Weights of a small mixture-of-experts language model, trained from scratch on English Wikipedia: vocabulary 4096.
Below are experts of layer 5 (counted from 0) of a mixture-of-experts language model. Rows are named up (a neuron's input weights, with its number), down (a neuron's output weights, with its number) and show model dimensions 0-159. Each number is 128 + 24 x the weight over its row's rms, rounded and kept within 0 to 255. Numbers have three digits each.
Before each expert's rows: a language model's description of what the expert responds to; "mostly gets" lists some tokens that are sent to it at least half of the time. This comes from a sample of Wikipedia text that the model never trained on.

# expert 25
What it handles: Pieces P/p and V/v starting words or names, plus the -ion suffix ending nouns, such as invas-ion, pass-ion, V-isser, step v-an.
mostly gets: " P", "ion", " v", " p", " V", "V"
up2:107149158121122112124098136094146135130202121086129142102115112070120121133187161118092123099135134161132136123102120107093131126123157129118098090076106149169114078137105137096121158123093119155099112103149144124121125129135139146158184117156112122151122120120125101163122119149123115134130150106156112125105117123141127109099113102180171103098101146116135096123145112100097142155147102130187135156123149099159128148112127135121098161150136126109140112142071095141136128116090177
down2:141120122142141141132094126171121130125137135110131143132158122148127146084121084132127141131103166144116122111084144134079157143113124166138130090100133086142149104100140121128116121134147096152083142077150139173141094130094079126132121138147132123158147143104174096110101107108087131155160178142104169136092105136147137142137135138129105167173161104146116128120151149103082163115121173109121157147121138176146090093137125150142097113136175170136093149122142104128147126116081124

# expert 14
What it handles: Single digits 0–5 in tables, time zones, measurements and scores, such as UTC+2, 8+1⁄2 in, (0.1%).
mostly gets: " 2", " 0", " 1", " 4", " 3", " 5"
up2:147129130119120102116136075144171168151084133077174125118181158136096127131125150143130102111116114158144133118119131112115120139107151094130120130094115120141149168147123144125124128134164116118117119114112138139127088167129160150143086102149143125064120164131126117137112104123078074133133159135151147151138102161140079148119123173099101151163143125144152116127095122111100134123122121128127081106177133107124088174139135156100136129157091094111151134104131127148184157143122082
down2:146091146118123158144186178166142099146137133129135165103136085115151145122159122150139132153079103124136113123109133136129131134139122115149161183164129150148155126132109135119080139164136165146129143092086080132119118095138120128110165147151130094125104094169145120097146118107186147150133096134113146095130125145140076103111125134153111080121064153124103141091106150113114137132127110116122130129138132153158130168127151171117141144145148113105137073156146081095137144147121141

# expert 40
What it handles: Closing parentheses and final year digits in dates and citations, e.g. (Watson, 1879), (b. 1940), Poland (POL), and table pipes.
mostly gets: ")", "3)", "7)", "6)", "8)", "5)"
up1:123166150104125124134115173171178143127181158113088106108127120087158139128120126144093144111111140104146143082146114163076138121106114141129128120134132150097116123124116193099151131138133147124103166171123157154110101162158119101150125125129086116110136140092101157114122136135153131208139139124117095140094090121162160117140154118107075130123132145102105108108121117139128136148129145139090115099127141137123153158134138154116157175094132126162110094152120094115170109127141167
down1:092110106147121138116166099141158102157126127115096149151147137091139115131146128168123087102130123118157114114107121126132115108160128105152138069134166139152123145138135152114092133145118108169099141078123096121113130088143115181135116127139091147105119149132117118125149107204124081145166137132143125137131105166083114149145185111137129163193084147111160148112131093145114139136111106120134123158091104133140149140118131169146130104100126092099103119139168131159100129117162098

# expert 5
What it handles: Word pieces containing c, often mid-word or word-initial, such as un-c-onscious, dist-ric-ts, stair-c-ase, and prefixes sc, rec, acc.
mostly gets: " C", "c", " c", " sc", " Sc", " rec"
up2:155116096109130124135186108154140164161143137123143082126130143158155151117102141101133119116133120153109126101150117104146167173143092126196119154091142115093136176157136104130103115126156142089115112149137134099128164104120131108127149116108145113149107114127112148116108115150113158190141121173139153140144153147119129169057147098098091131120109121114146154155123147126165151143114135142114135154139113099121121147143119153104125139118109156115143088071154117095134094101110069
down2:092127139173163146105139105111147108118147088109076145129120102112122117157155115110102124096125109134153106141161138150147080148128154135096131118118117158136141150109136133136182076146122130100128085146137082112103126153140078122136138132099143094122103103067117119134149101129101133144145138141109150101142195149132138127141159170184144142158101129138130136116106099141144127094134107089131147123120124118098123117146144085116113086086104188170098102118138146088116131109137133

# expert 33
What it handles: Mid-word pieces like er, ic, ac, g, and capital G, inside names and words, e.g. Ball|er|ina, Mont|g|omery, brev|ic|ornis, G|regoire.
mostly gets: " G", "ac", " g", "g", "ber", "ic"
up0:130131100138129082113151156117152108108107121089120157135118089103107127129090132129165136143139162125135109123090132132168076140147063147082174145121151111177108121171131121120135140119112130136170139147152124116138138135145115095151134096151080123133152178130170116170123103119101122115114120155130183101112113108106099104095132163152137075126136144151127153104086131095120115132100133173143131163104160141144116131137142144111124098119115120164143120101127102167100110168136170
down0:098128149138147117121136172121106141161142117160103180108132068112125131094132133151126128160193103135122134121107110131113141126117127126132143166134179114081125102085119131086155137115130162143132136138169131151131144133147156159135105110123149129155095158104142085113164123143135140143114124152077129136149125130126135131126179184184136108102154157135156132122061133109157149110110108135101129165107108097150149135165159110130098105126141109163132124142149119158117127129128200